Experts of a small language model: 11 layers, vocabulary 32768.
Below are experts of layer 5 (counted from 0) of a mixture-of-experts language model. Rows are named gate (a neuron's input weights, with its number), up (a neuron's input weights, with its number) and show model dimensions 128-191. Each number is 128 + 32 x the weight over its row's rms, rounded and kept within 0 to 255.
Before each expert's rows: "mostly gets" lists some tokens that are sent to it at least half of the time. This comes from a sample of Wikipedia text that the model never trained on.

# expert 6
mostly gets: " (", " £", "(", " [", "—", " (\""
gate1 [148 122 147 112  86  84 141  88 113 140 172 158 140 139 116 175 131 142 195 112 177 155 106 166 176 133 142  96 143 109 114 167 118 114 127 150 190  81 112 101 126  64  97 179 128 170 131  85 108 146 127  95 147 158 181 123 165 101 150  85 181 130 188  89]
up1 [144 144 151 160 139 135 146 120 121 166  79 165 129 140  99 117 176  77  96 107 124 145  92  65 117 189 124 121 109 111  44 134 107 123 176  95  68 126  69 155  68  63 166 119  96 195 134 152  95 163  90 127 161  86 108  81 148 124 114 108 132 113 114 101]
gate2 [167 138 115  87 119 167  96 138 131 171 180 164 161  95 149  94  82 127  94  78 143 147 155 142 123 132 116 112 108 121 160  92 126 124 149 114 152 139 118 156 161 101 103 135 129 197 125 171  87 115 117 121 150 152  96 181 157 113 111 164 113  72 139 110]
up2 [205  83 162 116 146 182 154 135  99 142 165 170 111 123 144  79 115 117 107  77 153 112 120 139 160 108 145 145 146 111 128  77 127 154 209 125 114 145  94 147 109  74 148 143 150 156 122 105 122 178 205  43 155 168  98 170 153 139 105 159 148  83 107 165]
gate3 [161 157  95 139 158  91 106 131 140 137 158 119 136 100 173 101 106 141 118 154 113 135 136 156 165 124 144 126  75 155 183 180 129 159 138 158 174 135  98 153  80 153  95 140 135 136 127 167  77 100 139 116 115 173 121 190 164 127  66 172  93  60 135 151]
up3 [110  98 163 119  96 190 129 113 118 156  85 150 142 158 116 130 141 112 158 103 146 125 118  79  79  85 129 153 170 104  69 106 153  93 116 119  91 131 159 121 142  53 151 112 135 135 119  91 163 135 101 171 109  88 161  69  70 103 203  92 109 160  89  84]

# expert 32
mostly gets: " York", " Carolina", " Wales", "″W", " Angeles", " California"
gate0 [129 209  95  83 123 156 142  93 147 192 112 147 145  82 166 113  67 109 163 164 133 142 102  98 194 126 108 154  94 114  97 133 148 160 177 106 148 146 162  87 110  60  77 148  98 156 162 161 150 147 117 111 136 119  83 114 138 177 112 110 137 178 116 101]
up0 [166 115 123 140  91  53 168  97 107 126 173 129 151 152 142 135 183 135 124  85 134 143 136 132  99 187  99 136  98 142  95 138 149  16  97 136 132 128 106 166 120 188 147 100 145 109 121 156 127  99 109  77 163 157 127 153 108  98 176 130 134  89 114 120]
gate1 [108 158 118 123 126  89 137 159 132  96 101 150 145 149 121 157 138 117 179  84 110 104 168 120  78 112 154 140 109 162 140 125 150 187 112 132 197 116 137 111 173 129 164 141 126 101 115 125 122 102 149 114 150 189 170 149 170 109  90  95 179 115 178 122]
up1 [ 74 133 134  93 107  99 100 135 119 149  89 134 191 101 129 120 152 141 192 115 136  94  88 154  97 137 152 158 120 208 159 150 185  85 132 129 150  71 136 135 104 120 168 163 131 131 123 129  62  96 146 153 145 183 161 185 153 166 164 139 132 118 195 157]
gate2 [148 124 149  92 140 116 148 151 123 118 117  94 188 147  92 161 190 135 129 157 167 153  61 116 124 118 145 128  82 112 147 127  81 142 125 118 191 161 139 160  86 114 184  63 131 153 122 162 122 123 110 175 161 119 133 166  89 168 100  82 147 135 110  99]
up2 [103 142 159 131 115 179 152 127 108 113 122 133 110 128 148 109 117 111 103 115 138 152 143 133  89 118 148 117 180 109 191 155 135 161 131 142 148 157 105  75  99 168  72  78 163 184 142 118  62 130 157 100 106  83 149 106 166 105  69 127  79 208 126 163]

# expert 3
mostly gets: "ski", "hof", "kus", "ş", "ė", "ka"
gate0 [139 153 194 186 155 129 124 138  76 132 152 197 108 122 109 121 134 147 124 116  98  87 104  79 132 119 163 129 150 142 137 118 148 124  73 117  76 157 186 131  92 124 159 165 150  77 147 109  63 172 168 139 126 121 194 133 155  66 138 138 112 131  90 132]
up0 [126 123 164 125 111 132  99 175  68 155 154 190 157 113  92 105 134  79 150 132 111  64 110 138 114 102 147 165 115 110 155 145 123 130 100 107 138 107 168  96  98 145 235 167 178 105 175 115 121 149 157 161 143 109 131 182 107 105 103 102 112 103  96  90]
gate1 [132 152  75 125 183 101 115 135 167 141 172 129 148 110 126 130 128 122 118 102 168 107  77  76 113 159 122 111 108 106 110 107  96 116 152 136 148 150 174 124 117  69 122  82 144 137 100 143 137 138 115 172 176  95 103 120 121 126 136 128 125 181 125 119]
up1 [131 128 127 132 136 109 141 146 168 146 186 126 116 139 186 171 170 113 129 103 160  74 115 139 139 153 133  66  97 103 100 122 110  72 120 141 115 132 182 110 129  35 149  95 141 155 110 127 133 151  95 142  93  74 121  38  92 143 144 128 168 148 139 136]
gate2 [115 140 136  77 207 132  96 148 165 167 103 130 122 127 139  82  96 126 108  78  66 119  90 101 146  82  96 147 131 123 138 186 107  51 162 149 135 139 133 139 136 118 101 136 132  86 165 106  97 158 138 118  97 129 157  89 120 123 117 138 120  51 124 168]
up2 [102 214  66 123 199 169 156 151 151 147 120  86 142 162 143 170 135  99 180 117 171 111 134 133 146  42  85 173 109 106 147 158 146 150 101 145 129 128 115 132 124  98 155  99 129 121 133 154 115  84 147 119 107 128 100  90 167 109  23 149 118  99 111 120]

# expert 47
mostly gets: " and", ",", " or", "/or", " nor"
gate1 [134  98 102  84 138 143 127 199 111 135 149  93 140 109 101 173 130 156 110 153  98 136 133 111  76  74 138  79  92 158 135  97 109  90  97 102 167 143 135 186 114 172 173  76  90 130  39 230  76 150 112 161 113 145 112 181  94 155 154 107 109 121 125 127]
up1 [133 129 122 116 141 102 146 155 101 131 145  86 136 110 152 214  92 198 152 161 106 127 102  90 172  81 129  79 136 185 176 127  68 119 116 152 159 180 156 160  54 123 123  79  63 109  82 122  97 187 124 106  83 105 140 157 116 185 217 148 133 147 141 112]
gate2 [ 98 118 152 128 130  86  80 146  54 159 101 113 130  80 185 110 115 155 139 132 168 123 123 147 150 112  71 118 200 159 103 126 103 108 145 135 123 127 154 121 131  99 141 102 109 113 107 101 159 118 104  97 161 183 122 144 139 204 150 156 132 118 150 160]
up2 [142  84  97 131 173  80 105 122  67 116 177  93 123 139 131 117  37 155  82 139 176 179 140 148 124 105 125 133 196 200 144  92 107 149 101 114 116 151 136  93  51 116 176  36 130  90 131  68 173 116 142 137 130 135 130 150 109 168 153 162 149 116 111 179]
gate3 [ 77 158 103 115 164 147 113 121 170  82  95 126 125 123 207  98 136 118 125 162 106 183 117 125  91 145 142 120 127 131 100 148 102 186 136  92 103 183 179 155 113 135 122  75 163 156 115 162 131 130 126 152 157 106 132 145 156 175 131 142 135 186 104 128]
up3 [ 97 110 146 112 194 142 183 149  95 112 175  84  71 155 107 122 109 155 146 132 118  99 140  75 103 123 163 114 175 113 119 146 136 150  88 180 103 135 186  91  91 133 162 104 190  99 119  92 170 171 143 119 124 124  79  56 131 115 120 142 162 151 107 155]

# expert 29
mostly gets: " NA", " £", " Bachelor", " Omn", " Mid", " seven"
gate2 [110  89 119 142 157 140  79 109  79 110  93 141 132 126  97  90 183 128  58 133 137 150  66 120 167 108 106 189 182 158 116 110  90 142 107 109  94 123 141 167 107 128 159 133 112 120 145 126 167 161 125  80 113 113 135 156  91 131 141 163 117 154 151 148]
up2 [161 116 114 126 105  61  94 145 192 158 203 158  89 134 112 116 115  94 168 173 115  74  72 127 164 117 175  44  99 121  89 155 155  94 129 135 103 164  78 170 107 145 134 131  96 110 142  68 112 127 162 188 113 155  67 168 170 115 156 116 128 173 107  80]
gate3 [ 83 116  64 141 182  81 130 104 124 152 154  84 119  80 117 196 131  94 131 146 141 147 135 137 117 150 139 154 146 118 106  91 136 145 106  58  87 133 133 126 143 131 138 124 167 103 149 125 120 113 119 128 149 111 116  63 117  64 105 121  96 104  87 167]
up3 [108 144 111  64  49 138 130 136  95  74 130  81 162 189 119  94 122 104  98 109  45  93 173 140 147 141 156  94 159 126 104 108 109 129 158 133 140 134 125 117  93  72 161 152  89 136 131 118  97  95 123 108 130 128 156 171 130 215 162  98 175 187 133 151]
gate4 [124  87 127 109 125  96 138 148 185 163 125  97 117 146 144 221 110  95  76 171 119 133 108 122 124 127 130 106 122 120 143  49 166 145 177 182 158 135 104 189  68  95 128 167  89 147 137 123 164 116 137 123 142 144 146 141 159 152 146  66 153 152 159  71]
up4 [118  90 141 137 119 159 160 177 114  89 176 117 165 114 119 102 103 121 129 113 174 144 100 100  98  95 165 113 139 104 140  85  93 106 109  74  88 138 176 127 172 207 142 192  83 212 119  80 107 146 149 122 144 116 114  88 102 104 141 116 170 148  85 181]

# expert 23
mostly gets: " Harvard", " Socorro", " Cong", " Nintendo", " UEFA", " Socialist"
gate0 [156  70 130 125 100 123 148 149 125 112 122 121 175 126 153 128 104 105 121 146 131 102 147 115  94 157 105 150 139  94 117 121 123 151 140 145 108 130 180  66 109 149 189 124 123 143 139  86 125  79 117 124  60 100 157 134 121 104  63 136 115 108 145 146]
up0 [138 169  61 194  90 150 114  50  94  92 130 109  66  91 134 178 120 131 102 149 131 178 137 170 127 155 194 122 198 128 150 172 127  97  98  84  91 138 117 123 114  66 147 142 136 115 172 156 125  53  76 169 127 110 125 114 125 159 153  81 159 136 128  81]
gate1 [120 185 125 141 112 151 168 117 122 139 103  72 187 114 114 123 171 133 102 151 124 120 162 108 156 174 108 103  69  84 125 183 150 173 129 136 171 146 188  75  87  58 112 153 143 141 122 122  70  98  61 171 181 137 155 144 170 224 112  80 151 193 132 176]
up1 [149 142 149 119 174 166 106 115 132 143 110 118 120 116 128 148 159 114 161  78 147 128  95 126 147 175 134 100  84 171 125 116 121  90  72  83 122 144  88 152 139  93 122 120 121 132  67 156 122 166 136 100 176 113 111 131 119 143 126 136 148 144 130 149]
gate2 [ 52 148 167 187  98  68  93 155 132 134 162 152 115 124 129 172 101  89 128 112 176 130  87 108 134 118 120 164  96  42 132 103  96 180 110 162 120  65 112 102 159 150 144 114 150 109 103 205 138 154 147  95 137 124 139  97 138  79 122 188  86 111 144 179]
up2 [126 185 140 137 135 118 148  56 194 130 125 103 149 150 153 105 111  83 136 129 188 133 122 123 168 102 127  88 148 221 121 113  88  71 132 167 101 110 118 105 115 104 157 126 103 113 170 129 119 100 144 107 177 114 137  70 110 164 126 139  91  75 109 111]

# expert 27
mostly gets: " Jon", " Cong", " Linda", " Steve", " Don", " Dave"
gate2 [135 132 166 133  30 110 132 140 134 142 171  77  80 178  84 213 154 125 130 110 112  85 106 156  99 106 129 125 111 120  92 137 127 145  94 149 204 140 119 101 177  89 167 150 105 186 165 210  97 145 125 108 129 162 141 123 106 142 135  96  81 125 177 139]
up2 [170 116 147 147  97 155 154 127  91 177 131 118 103  99 150 167 121 134 147 151  96 142  92 192 100 170 171 125  70 137  94 147 113 127 142 135 156  62 136  53 148  77 130 122 155 113 120 196 113 157 121 139 165 121 121 128  94 143 160 126 113 124 171 154]
gate3 [135  65 108 132 160 174 143 112  97 148 112 118 132  91 189 114 115 149 154 129 152 142 175 187 127 213 113 122 143 137 172  84 181 148 123 121 125 137  99 107 117 137 148  78 131 101  78 108  71 223 173 180  90 148 126 145  49  86 163 105 151 123 105  85]
up3 [128  48 139 124 162 151 110 144 160 121 142  72 121 133 102 183  55 167 167 120 129 145 170 194 123 104 114 169  86 135 158 156 150 149  97  88 156  71 193 116 114 161  95 104 140 134  11 168 113 139 135 122 149 157 107 164  77 100 120 114 130 128 103 132]
gate4 [182 131  97 145 187  83 165 124  89 140 112  87 173 154 103 120  75 142 127 159 169  67  80  74 152 123 173 133  85 182 200 120 125 126 108 145 132 128 104 113  41  80 211 103 123 140 163  97 131 166 127 153 173 137 113 141 137 189 171 110 167 127 172 133]
up4 [184 108 149 187 194 138 158 187 136 125  92 126 113 149 140  93 157 107 133 107 115 145 209 109 149 158  33 151 116 102 142 137 126 110 105  98 111 141 100 160 124  83 131 134 186 131  62 106 136 106 135 143 143 137 129 158 127 105 142 195 138 103  98 146]

# expert 48
mostly gets: ".C", ".S", ".A", "ē", "ovan"
gate1 [154  45 106  93 134  95 157 143 194  81 135 133 133 107 126  98 128  80 143 160 144 177 164 114 122 154 127 161  97 122 157 111 118 125  74 173 100  89  85 100 124 107 171  67  83 149 140 109  97 102 156 173 146  96 191 146 137  80 159 115 122  94 130  73]
up1 [ 90  62  65 159 133 128  98 107  96 130 179 123 109 128 135 136 111  89  83 195 132 138  78 124  96  98 155  89  91 149 140 104 126 127 177 117  75 128 153  30 150 145 128 129 112 134 135 133 105 130 170 119 163 181 134 163 121 149 141 113 141  85 179 109]
gate2 [ 83 152 121 107 117 108 133  73 188 149 105  84 127 175 133 156 134 138 125 154 124  64 172 135 196 134  91 120 175 147 111  92 152 151 166  97 173 135  96 124  97  62  99 167 161 104 167 124  76 135 161  97 143 183 124  98 111 102 147 136 144 126 128 136]
up2 [ 57 148 152 105  98 159 133 156 102 149 116 134 118  87 120 118 120 158 174  93 144 161 137 143  74 115 110  66 116  97 133 172 133 146  92 168 105 129 134 111 144  86  95  36 177 122  94 144 213 160 123 148 118  76 106  28 130 119 131 128 170 149 173 124]
gate3 [139 122 156 174 194 138 202 108 135 100 120 105 137 175 112  81 151 121 105 159 107 123 110 133 137 182 167 155 174  75 112  66 136 127 177 107 193 163 180 112 151 159 112 130 131  81 151 171 146 116 145 182 113 151 126 100 142  92  89  56 124 142  79  87]
up3 [160 160  88  72 152 107 139  99 156 147 135 122 154 137  96 174 101 116 161  83 113 152 130 124 114  94 147 120 101 147 212 167  93 134  98 149  80  93 133 150 109 126 193 130 138 119 111 148  85 141 120 105 147  98 152 184 131 115 135 147 129 107 165  82]

# expert 16
mostly gets: " (/", " tells", " et", " =\n\n", " &", " mentions"
gate1 [ 60 108 191 144  95 112 124 108 124 132 122 124 143 123  96 127 183  96 151  59 117 120 145  93 127 126 149 113 116 142 133 159 133  66  97 198 162 115 104 165 129 124 165 161  96 130 126  96 132 145  86 142 140 156 154 128 136 129  96 144 115  86 116 104]
up1 [ 81 127 109 123 125 158 107 118 109 100 138  98 171 142 168 189 163 146 159 127 102 147 120  98 125  99 144 112 121 158 128 170 130  90 133 125 150  93 120 122  93  82 141  85 120  56 126 185  95 136  80 126 105 150 132 103 118 178 146 179 126 120 115 115]
gate2 [170  90 131 131 170 160 141 115 104 152 119 132 118 128 201 164 112  97 148 133 130  94 120 131 144 188 130 148 166 180 201 130 165 157 111 123 104 178 131 109  66 139 142 170 169 105 124 114 161 205 170 120 156 132 170 125  92 157 127 140 155 127 143 165]
up2 [156  90  67 138 120  95 139 144 110 109 101 160 111  96 122 101 106 124 134 169 126 128 109 152  82  91 115 222  92  96  95 101 110  89 148 116 149 138 146 167 164 147  87 118 110 179 158  72 100  56 109 161 138 115 139 160 152  73  94  98 163  94 148 124]
gate3 [ 73 131 165 105 150 138 102  96 135 189  92 117 119 126  95 129 126  80 170  88  71 139 115  84 135 120 128 107 162 202 176 148 162 108  92 211 101 174 101 183  93 157 172 141 123 121 138 120  82 178  92 105  86 140 178  91  66 206 100 118  79 137 148 145]
up3 [148 128 136 133 169  87  71 107 139 115 145  62 159 143 122 147 149 159  96 146 186 128 116  99 176 169 115 105 176  94 130 158 136 120  96  83 173  69  91 100 107  86 133  98 165  89 100 119 147 121 122 130 197 104  84 154 167  74 164 168 104 165 143 157]

# expert 25
mostly gets: "iș", "bert", "chel", "osh", "igan", "wyn"
gate0 [134 137 140  81 116 121  59 159 142  93 166 157 192 164 141 167 145 120 143 152 149  66 135 122 145 130 133 140 160 125 112 174 127 167  91 116 164 158 188 100 140 133 114 130 178 164 106 146 173 129  97  92 126 155 125  97 153 129 146 159  54 201 103 176]
up0 [ 63 177 132 157 110 183 122 122 163  95 148 154  99  98 161 168 150  83 121 142 197 120 117 121  81 118 144 179 113 109  96  61 173 154  77 123  98 211 125 147 172 165  65 107 155 167  86 152 140 131  80  85 100 144 139 147 143 123 127 174  79 145  70 161]
gate1 [ 93 114 132 122 142  63 110 177 140 114  96 121 217 185 113 128  98 141 138 130 198 109  13 124 164 127 158 178 115  90 119  88 111 151 108 138 145 141 158 220 116 105 179 137 117 125 126 127 140 110 148 169 120 144  79  85 111 157 160  68  90 156  65 162]
up1 [152 111 135 119 137 169 110 124 141 144  89 154 153 185 111  97 100 102  74 101 118 114 113 156 156 164  83 119 134 128 147 131 161  94 128 143 117  59 108 108 115 106 144 127 181 124 105 119  78 135 120 147 110  83 111 146  87  85 208 133  79 196 156 162]
gate2 [155  79 122 117 161 116 143 148 128 137 171  60 148 107 103 114  41 195  86 125  68 110 118 197 129 134 108 107 121 133 140 179 189  94 149 142 150 129  83 104 114 148 124 172  90 140 147 108  98 112 165 185 155  84 135 111 103 183 145 131 140 115 168 213]
up2 [126  96 159 144 134 149  95 133 201 125 134 144 104 124 147  29  82 163 131 172 143 135 123 123  58  93 126  74 112 141 151 141 150  82  87 136  27 112 122 157 110 144 123 144 136 146 176 154 111 130 107 178  95 113 144 133  84 115 113  77  83  93 153 106]

# expert 44
mostly gets: "–", "/", "⁄", "×", "-c", "/S"
gate1 [124 124  92 101 130  86  98 101 168 109  93 126 182 116  74 133 178 192 147 208 157 114 143 103 150 164 124 111 144  95 149 170 168  85 132 162 149  97 160  75  84 145 123 114  99  99  98 103 135 171 107 110 134 111 127 167 169 176 153  96 149 162 131 102]
up1 [107 105 163 136 111 122 123 115 127  93  99 101 193 173 165 149 111 146 181 113 106 154  79  94 123  65 139 148  83  54  86 131  90 121  99 127 119 137 116 108 127 100 141 109 129  90 140 175 172  94 120 141 119 135 122 149 114  85  81  98  94  91 130  50]
gate2 [152 141  86  84 157 115  40 139 155 133 107 136 152 136 138 126  97 149 154 115 152 170 104 114 124 114 111 117 121 131 136 149 144  63 214 142 150 123 129 104 110 176 126 164 167  87 117 111 127  91  77 164 135 125 115 177 144 199 105 110 152 161 155  72]
up2 [114 167 134 123  74  47  87 101 111  98 123 110 123 124 114 178 115 167  96 102 176 133 126 188 105 173  72  58 111  66  97  75 138 117 153 155 146 171 144  95 147 137 119 157 125 115 110 135 151  86  95  99 141 146 103 119 144 149 163  81 108  74 105 119]
gate3 [136 152 172 162 116 159 118 126 197 146 102 170 142 184 171 107 136  74 186 160 132 126 126 142 179 117 152 143 121 131 165 155  90 143  87 145 148 130  93  97 131  83  83 133 116 114  81 115 141 151 112 107 117  95 146 123 123 165 157 143  82 138 120 106]
up3 [118 140  99 158 156 182 127 157 113 127  98 168 116 134 126 151 132 105 120 150 134 151 180 173 115 153 100 131  40 125 126 112 158 135 163 132 127 183 139 102  52  82 107 124 114  87  92 109 104  87 122 152 114 148 140  97  98 177 150 120 106 159 113  91]

# expert 35
mostly gets: "'s", " his", " their", " her", " its", "'"
gate0 [126 176  89 134 104  73 132  84 135 100  95 113 115 115 134  98 208 110 161 103 128 113 117 167 122 157 149 103 145 151 149 133 110 141 162 106 151 135  94  98 131  82 125 139 108 146  95 121 127 136  59  98 135 170 136 105 148 137 165 125 104 214 134 129]
up0 [ 90 119  75 128 116 113 125 134 148 132  99 104 160 143  47 132 174 144  99 198 128 152 131 136 120 118  80 175 125 132 123 100 115 107  83 115 162 169 156 157 135  90 132 109 108 157 144 146 124 103 119 126  79 160 135 151 100 106 106  93 131  89  93 126]
gate1 [142 122 219 110 169  91 122  84 123 142 181 148 136 141 145  50 121 131  87 168 130 152  96 140 210 157 149 108 199 156 170 122 153 143 175 175 148 152  96 127 128  91 149 162 178  85 168 141 110 131 126 105  88 144  94 120 113 213 148 145 179 174 114 156]
up1 [162 100  93 171 128 111  17 164  78 107  81 149 158 191 112 163  81 108 149  93 189 116 152 138  80 118 103 100 134 121 158 133 141  98  88  84 114 127  83 119  89 103 132  90 115 148 137  98 145  81 117 117 217 145 101 159 152 118  96 118  32 138 121 157]
gate2 [121 173 160 108  47  62 111  79 174 134 136 144  92  81 186 137 181 142 168 125  92 104 153 129 154 140 129 109 211 148 122  88  85  80  45 141 139 134  87 126 151 115 149 180  96 136 103 133 161 114 126 160  97  64 179 116  91 108  96 119 115 127 124  91]
up2 [129  84 138 171 121 135 143  83 108 105 152 147 137 135 156 126 170 120 103  82 116 151 172 122 131 149 154 137 183  89 158  95 134 137  54 116  68 172 122 187  81 123 176 139  99 164 130  81 127  97 152 176 127 110 173 128  77  96  84  93 126 162 109 177]

# expert 55
mostly gets: " favor", "19", " honor"
gate1 [164  87 169 128 144 150 158 164 103  79 138 133 135  78 149 124 117 103  92 126 102  90 153 116 152  91 126 139 121 150 160  78 160 204 143  74 145 124 140  89 124 127 196 178 129  75 163 162 114 120 144 163 160 111 126 164 110 106  70 111 144 194  89 110]
up1 [104 158 105 136 155 101 109  44 146 142 111 120 192 150  95 140 127 101 142 137 109 154 107 100  85 137  98 120 161 145 135 159 129 113  92 155  80 147  87 166  83 189 129 119 123 158 120  92 114 140 122 133 148 139 116 139 155 126 128 128 124 114  96 146]
gate2 [103 193 167 158  70 113 142 106 141 161 136 128 133 125 155 154 133 101 138 115 107 112  81 141 201 138  80  73 183  89 180 107  91 153 114 125 173 150  60  78  97 102 142 115 114 138  57 103 133 151 161 117 125  88 147 106 173 135  69 107 160 167 132 121]
up2 [145 108 127 107 148 103 128  65 153 167 114 127 142 166 137 105 153 148 176 165 195 147 186 135 133  95 107 180 143 191 132 139 149 125  96 164 143  95 171 141  75 136 168 142 164 128 201  70 162 136 132  87 140 139  88 119 143 107 146  92 150 146 152  44]
gate3 [155  79 133 124 144 127  82 131  82 153 135 158 145 121 130  75  94 101  96 134  97 153 156 122  85  85  97  99 128 128  80 100  86 164 113 182 125 181 109 154 113 104  75 170 157 160  77 123 158 104 108 121 119 171  98 152 160 148 123 147 122  89  36 158]
up3 [171  89  79 114 144 137  97  97  88 127 189 120 158  72 131 110 111  87 161  83 101 113  99  82 111  87 134 116 130 160  69 146 112 139  89 127 166 108 114 118 123 176  72 137 138 154  87 209 188 107  99 172 112 139 104 156 144 133 124 156 132 131  93 120]

# expert 45
mostly gets: " JPL", "^{(", "°N", "°S", " Qualification", " ."
gate1 [137 133  50  82 150  71  51 103  74 174 118 172 132 119 117 143 134 155 136 131 145 122 173 154 150 108  96  85 141  84 186 149 133 171 196 159 166 153 105 139 148 117 111 139 172 172 133  90 147 188 151 127 131 153 119 179 142 109 134 138 145 144  70 167]
up1 [153 141  72 116 128 112 133 129 104 188 160 134 122 118 126 185 132 123 149  97 128 112 169 147 148  79 121  85 157 149 128 135 109 182 149 113  84 154  95 164 141 116 137 116 217 144  95 126  60 141 154 175 110 113  44 153  92 107 151 152 116 151 162 131]
gate2 [150 119  86 119 128 142 123 161 162 112 105 154  74  99 175 135 173 138 115 137 126 169  95 131 104 181 164 137 136 106 170 161 139 119 108  91 101 129 152 127 163 153 169 140 128 137 141 186  97 164 145  93 147 101 125 167 116  84 123 152  73 132 130 160]
up2 [105 184 150 118 132 134 168 164 148 133  84 137  55  99 154 134 116 182 140 161 103  88 153 148 121 106 114 184  61 112  13 140 127  78 131 124 113 120 123  97 152  68 102 138 127  99 156 143 201  59 176 217 116 146 161 109 111  79 129 137 138  71  93  77]
gate3 [133 151  93  66  99 121 102 155  73 133  77  77 171  82 163 162 114 196 130 144 113 123  93 138 118 122 106 141 120  77 168  92 118 120 167 155 156 112 157 146 128 163 134 105  99 105  77 156 220  89 169  70 164 149 130 129 144 137  88 128 163  77  89  54]
up3 [125 115 128 144 129 110 109 122 163  88 163 138  44 164 136 136 103 110  81 115 114 172 181 104 105 146 144 166 125 128 112  75 123  78  77 109  79  99 138 140 177 127 166 166 130 104 164 173 178 146 155 125  90 101 118 149  75  96 117  83 113 147 141 112]